Weights of a small mixture-of-experts language model, trained from scratch on English Wikipedia: vocabulary 6986, 128 squared ReLU neurons an expert.
Below are experts of layer 3 (counted from 0) of a mixture-of-experts language model. Rows are named router (the router's row for the expert), up (a neuron's input weights, with its number) and show model dimensions 0-159. Each number is 128 + 32 x the weight over its row's rms, rounded and kept within 0 to 255. Numbers have three digits each.
Before each expert's rows: "gets" lists some tokens that make up at least twice as much of what it gets as of all text. This comes from a sample of Wikipedia text that the model never trained on. Tokens count by the router's weight.

# expert 1
gets: "| ", "- ", "–", "\n", "bl", "dr"
router:117139121193106140110062158164133149197115102081142121100206109153107097134192115133177142112127177058117169093095116117132104099118101095113111086083118156121102151161115109110154137126099093105157150113159144089160074042135168092114131142110149108141080050131216134140129101150148154126160189141201111105116123150175137074112142169154097110141067157135135087086135086132186144086135116110198132122143080102174151144139155130142132173194106146156134106152162150124132160132127136
up0:170156139076094113106139159156151166122055160137101105112153203070132172088148130155142125138123099110167120133185126102124121218125129047174131116099166104166124114146092098164123123124164122167121104093138142125147178091144114085094098151034079122128108121094159134128108108128093083176171177117151084140070081214169133165100126164162125112190128108163097079077074118140158160128118090106141102140147150126093159124181141094137092133174116109124115093158130157111115130128078113

# expert 26
gets: "(", "y", "a", "on", "an", "g"
router:172150078133097083065111147170162107172073128094108154115176153141158178111175113083111133136159153091156183135117146068184159093159192160134176088134088137140071149098093103125112087087113120149131089131093120168147144124116111161043171143145122135078121124097152111125126102155147081119106134178091052143167120095115221105115146164137083133201153158153148099160148172068136130176118107097123159132103110106105172112166129123070150119089140165106156157121111166122162136127141109
up0:148122132135112134115090156123142109108048152148117115133126177114060092139152106086108150152092123057143141100176176078150129137111149116159155109128125186165178116131088083140086145181113183110124089145167162130121144175096178147077186132064106126047060138188183068155130141167121094145115165125083114104130149114101184159102116145114119208120126112152092087137090164121134096135127120121120094141114069119076128152114133181071175111158187162155139117166133101158147122163145113

# expert 17
gets: "| ", "B", "H", "M", "P", "C"
router:181049128158118077093091149188150110155134118060160137111165143115126178109138076071164147088155135112136115112146190075115140148135115154134199159125123095126130147135118043113173112120136126139150091155116199084132097120102153115148137186159141123091117106130148150132165127152118113071165171106172098121148171162187198126079109170146123124156090107119158098115134138109119146078109131120123091112163082143117171114137207127068100176166115162119081183149115138115184167154106073
up0:166098152111107094114107154195087128097142122115084121177176174080130111181176084091129158154097104109130090166169142126100099112119075132061146186145117104115085152208120103134164137086178124100102154155151130141187127172123085085181156134140178091080127137110112147089194140124159103130117108116116091077146116125147160160148136155111166062131131153117044180175126112127079191099125111165109102079131094118127168113106153152151132166147129107146122178193105104169099104154124087

# expert 28
gets: "of ", "the ", "t", "el", "en", "es"
router:146087125151091083108051108158161081133129122118222161166188134201135172136172117072138145085171118134147123115119118181078124187189141115157168117116118150111154137113106081122141133085132155168091101118161174172135061116095082192112116132182111094063115107104085137153141098141145130144158131161174113131168147049108111049106154122178119192115149105111116121123102110148156121180112153089150117088109067127122149105187132136123129160100114116145136170145152085110139119154124149
up0:180122065120082091113101102163135121146139129145086073140158106160141109136123144117065117128134171182129114206125087132172129165073119133139151109086164154082156107161079132124141130114079161178119075128128166140154164106120115152166104112182115166093129085190183145100183143197154144099117113180190115165157152084132053156096094157156174137067166127071130070126109137181148124163132121106127129173163083150113127123141084137091104149162085126102090115150177071141119152128144102

# expert 12
gets: "| ", "1", "2", "0", "0 ", "3"
router:188134077214068065073081121142191105172156110076131150146145151135150147145172085090159123050161117125110117142146143133090143092127110112130140064066089127125078129114098074089144134142138070132148102121145099116126100122139140156117156159111119140056139125092161157096132140120097157061173110149165074130136149168142119127102113147140116134108144046110082121075175110119184109111124076109118116114123136166110164164098121097079127149145095160147086150145087119084166203166144097
up4:043158128091161123146112154103176100092157076113127128174130172151166155120168081091198118145130110103136142108182156125167153163103106128178129162071175130127134105101109127141127132160105107057176135141099183171105188150113153142101143125062089098086156109117147104118069095103135163103156126133110083089168081099126128097142110112159150095135126107113080057164131171087129109103123116139143128192145109106124134152185109090087182093184144183167142062150099142080169108093152145

# expert 7
gets: ", ", "in ", "a ", "in", "m", "p"
router:173151094168093084043065140139168124175089152106108108135135113092127129148169129093147121141168138084086107140187140113129100153146137140134121130123133123113125150073065068083187085078135118083138114130093111105215120113130146122151196122080122185131086152118203113161162117154113165177082109165150143144182175122137183078128131089166138146130154051128148074119153102097108072121058138106103113106140100175077161097143101137088156126139135110100122130163093142139095154128134113
up0:165088125148163160141084161106117091136130141129101076149150100111124112137116145092112105165119076094107124088124147102186119117123106133167149061172133146193127129119137081180122130070138136124195176074114150152107101182096159176064123143118147131115119116144159101183167102143121126162142146127184107147118151196079149115138109047134078160157158147135129177147149117104157124183111134116158182128088115164099126141123180129012171126095117061159162177124131160195148116097139139

# expert 15
gets: "S", "M", "H", "D", "R", "T"
router:118081081175097089082095163174201076160141062076109122130153103123064101136138082119212104113135160112139090126097114094130112185144135120134132137136098116128125182108138058116180118094129137099119113176164160068177075093111175153168120167127136111123128094091157092185151152125139131139184134171203103063096187100133158132119127131156110118134134138129127091153153133137116082158099136124109111096098115124110182144117136142063175169150179218141118152120114088116136148142132094
up0:119130080124132131106116117145178084067110102126169124162081096114115159086163177123147093156156147085113173116148172107085149165194143135128107164045139109116084127153098165165136097139110138169113129154184097186180133174185082157147143165104147160135124104121150121124134150112149135110077186108203102111173087116111079118091132141114111152103119086111108085110120136166146032100100116137117118110107108098145101120129098081054185130138132082145070135165196068136129130100166167

# expert 3
gets: "the ", "and ", "a ", "The ", "b", "f"
router:134140139147101057071071134172169109141162170121108142150185183176119119163186101135173149077157150110132128146108145072107091163166119147121169100101113118156101122114131087066164095091143134130122134131116157092196087096081143121148147121127136107112133066102128103154174158174126117184149119202144154130133204152093184129177081072132096057146113110153115108140109103156150117128069108101158149107096114122199158154102162136073165132164112189131145159115151117184150141141149172
up0:125070111184170127087138139128116093125157095163151112186096127094127090151168093152144146140124163138120151130073102102134099151180140156142089188125204128199175124133094178107117141127148204174114108172193064122109112182111120167123080191124147076130140097094093172141070132126156081135134108090117119199046161167104125119158130121084035171142156079123099164114175160114126123123118116118104146123158095107134167113100079169129143107128125127103125132122138150096181134106134116

# expert 18
gets: "\n", "\n\n", "- ", "u", "ac", "i"
router:170133098146100096078086139193188136175158087119161103137193113129112188163126133134102065125126113143137107100186159062106121139121146143174107120106102136099166099069130059133055118109128107096141145110150137104182077175106142116152113159130144155124135092113130142212114085151131155145141144148136090139119079187134135118101057136177133036116145161084121118103188103097213114190135113104138141120096179128153147136153110132103120158136121122092069110141164142143182148127100122
up4:164097096178107134122149109213135137185088089124139137100117117150146153129094124121167113168115148145134157156152231119150162093100184140132115151104138065142162124108116100106106084092097103161112108164151100194140110141088182173063077179158121146132156106181135134148136110167172144125174143210105109127153145184061083109087083166119175087142116145138140101110127084086147135157143102113124079139162103175153116128196127120109094144087157124062083120105140160135133129126115073

# expert 10
gets: "the ", "of ", "The ", "first ", "one ", "other "
router:103129129130033103063071099147103053152126147083132161114170163153153164073171132071155089123127144125133144152097158184112128143168172127163126108100113126172071127150055073068090166087116123117116161144106145147200081101166140112087166103133101096071084133107111107131153152140140111139140146169156120128143152115135173119130142132177160163172090050116117146162149125089127185142088075118105129108074138087144162070132126098105130150116114171083137151135117140067154173131148139
up0:114161137139154118155155184113172125091147165165126127119097133106148126117149101116202175125115116099127157163189128120083104102152158100080164142138175091160040117131147133176096089110086216149141101106135151101137146110131110166134131134120143094152133129082071152097158103089142182171168172140110082155098200113056151092088075118133125137113136105090150175138113101099163105170121100146195223103078101156104145155093157080107123131110105118119070130090163107107106164110113085

# expert 5
gets: "-", ".", "'", "–", "A", "% "
router:125108098180060117083074148162132051164119121095134157172138136172126139123143139158169133125182116097180170097120138073080142106139078115163118076124111099128142075100083120078143163086126112120081118133156161115141149089108127166122142146114149149132076135153155058076117115123126136170136151155166102103115134097133150118128149180175109138143156147125133129132155153069148175197139075060105136098114083113167138145050171088087163186153198200103119136147098100148142078147158109
up0:172116127183133140124126130146136099104113171146161143112183122082130151110156134132115095131128106118188123140135184120106150126103085089161175111155047185112160160159110116102159172092171151065117139112102120147115109148149152133108103126191106127119150189124134094073189201110156150140144169161128088123084098163170137127123149206105158092135138135106131103118094137145162095102170104089150093150208105108054151143091120026084141149130142126110110136045112190127139115157088119

# expert 14
gets: "was ", "he ", "that ", "and ", "to ", "is "
router:107132089167078040036054130131131166203114182089133125167146162125144098103143145050175159085112130102110106145147176183102087121133152134133158142132142121144114158127104121118122151094115139121104186115098096132136053132174168142137147117113127123134103105098118113185129152183145101132152135172158081114074156133092169115098081170154097093108094189133111132101143150147086132097107105112135146167148110095132199127149219102111095164129150144127066104158126081135150152111168162
up4:145163116107165113111079136026151103116164165140099091129189173137147174104131180097203087133188123152155129103127140112113161129154155106114123145141114134116109104160144128113116130107153154158066133071130138092120156117114172102098179168135026101140070139123045098126095123121132126098179152151133142125127116142139142169131174120074087124108161129105142103074098119110100182140110136103092229170174110137100116124207180139163094174098160166132122096117102107121105112121087125

# expert 29
gets: "l", "e", "k", "en", "r", "at"
router:165130046225103110098074095218148121150101113097102133158162173088168097180122106130124140149128158099139139137111146041112156155151146132159139155135085128111124155135122115082097151083131147194137093149126167128100086108096150113192138148093121104094066083102163114188137148157089164093131183177161086135098097175102131143117111216131111115152150116041162130149110101146111115161144118088180109092173130162135156112113126162166108154171113121127145172120130125132136161149114137
up0:160154157127139123176134168163130121161092130100078095124137110112107097061172070109162119090096081080131104101120105136110129065120147077031183151126130107174157183123185140103121088116081147169141097104112161125140091143141123121120204103159120146078085103120188112176163139163163124127117138154187105097116064194039168114091129126155164119103100144093130100111104127152112142096157106096159155188150133095173128123106139117126161128124152104121157185160157080163092134121084161

# expert 9
gets: "\n", "|", "- ", "\n\n", "==", "==="
router:125076121139113085092074178146130084233136096081130137137218173121122076114152129129150113095148197103104154092148151099118116125136140149172118124109105145135123208146095134111091140149134104074123110123120100127153087158108155116128130164133128147083110103102089161152140118164173147160104173163153065125086068133106140107098110130202140103119143180125166101090188097122206187176146078116163142172103128129081127116163110144136113149117167179128069148138150158088179154098108135
up4:127162152109087091144146142117128095170136177110085121106138139182078117095157143200115151090152108094148080112093075107180209153118137159163094101099055125083091119162136170172119127148103027139177112133158142153131108094143184103137179130132159120182102108078089135168117106134143121113159132096113136067107148212096132102144101088123152167123154166094128115118159133111152083114124116151182123175115094137121114205115133106124109193150106158112135173129160157146095145146139056

# expert 13
gets: ", ", ": ", "es", ")", "\n", "ing"
router:169096139165129083090081127152219104187084147119128169145140165139142150166209114152132159122134128140087166157167187200108104089164097154106135085134124173100129166103097091112136106080171128122145098125106120119167123122098140120145179166092145109131100102109117158161159086117123147152174150145116085112131070037082166107119149141200072184142127134112112132100202151138091088157061111098109158107140134140101169137201131150116125108132168133102081118156143176121115134153116172
up4:163110167149065132169121176172153111152156090118130196091119088086136150097164139113172152164127108143098116183142110108112153106161124086091070119170090165071124115146122125141221122110101071164122155111150083138130129104128143155136107126139081139133079161105165155160109101083149077192119154183151101151105089122095154113094144180146154120165093158130081180088126153138130142139095096164086113107146079114173124082116077161153146139152098088088031128154173125143127120168064154

# expert 30
gets: "in ", "to ", "was ", "on ", "is ", "for "
router:118139144189057045080054166149116186185084143108116100173165109116155166115183135016143101103140148097090105096167165082098126168131181119160158119135159105065120147147098119105145122107120109117124182176131163090144105146106160159118130147047140130082117077099147123198153163149139123130129110125151153108079173125087140108114134150123127165144140150110168135111132125098121056129115141072125138095090136161158129163082112134135123182148136108112079158137164166102113181098129127
up4:103087137102159134093049136137109102122136120105115144163074133103165164167185177141149119091128155123131160147120150144116099234179160120092155133130137118075178123139084100142077170093140105156181149116138160156110131119154165129092097118090122100185133109110137126114188097141160110080106102167139180055143152110123157112110103130099114094085150170128111087124179126067144078139126091155132185108140100176117171114101145113149074137088103164132140072183124179163120172056141072

# expert 21
gets: ". ", ".", ", ", "\"", "\n\n", "The "
router:139181104140082060087037157154169162221152137076136135166155105175175142143145121128104123148100094094086104087136172156146103111102087163162185142109128117149119169084090089110149151129132170105089143138148150101183114141125168106135154180173095108131088125126173129167104177186126125151136151124145075101129163101099222128113156134153116115147146145134115119118135135124105123200146086168151163137142123109145174129143177076043151181187142127111132137136104112102152102169166131
up4:141133117125131125090070170199103132136157150110100138121150124127119128125116147183150148077143126121106116162135150186130091106044130130137119105143117055137112123080097069146136128142087130157132119162133099151077114069170171126173117144164126135066108165157150098123142167133139167124139179101129139131094149115088148098100120130062054121153215137089117126173120147052099109172121131150127107188139161114148149127169170138137209104149195189076115144148153172090060149155101090

# expert 8
gets: "(", ": ", "ed", "–", "er", "201"
router:139083114187080144084096146173134114214097151095166129152155147128175137128157126105168113116124055056124106111124157069115133079119127118123132104095132162122054162081107127103111096087162088108192088070109158107157115118131120134149154172118135168113102096083154128117167092111089152126135122167155077128133134060081114107101150116168103167133155223094126130113168123151101128126131087122124158070120131089135174155151112167106136085099104206070116146137140094085195150128147138
up0:093109152125122091103150121139139167165057115095122105138125117133084111107178120114067103118091100170119117187116127076103087079153100119096189113143130098120069194100126124122128135101073153121188134088105161161143110161056114121221120105190150154146136141139115136178162092064098219073169118117127137122117111160121154122141111118162169156144101134129076131134122100069133151113096086104088105182110081082191122107170140118053155092159127142126150112170129114113150105129163156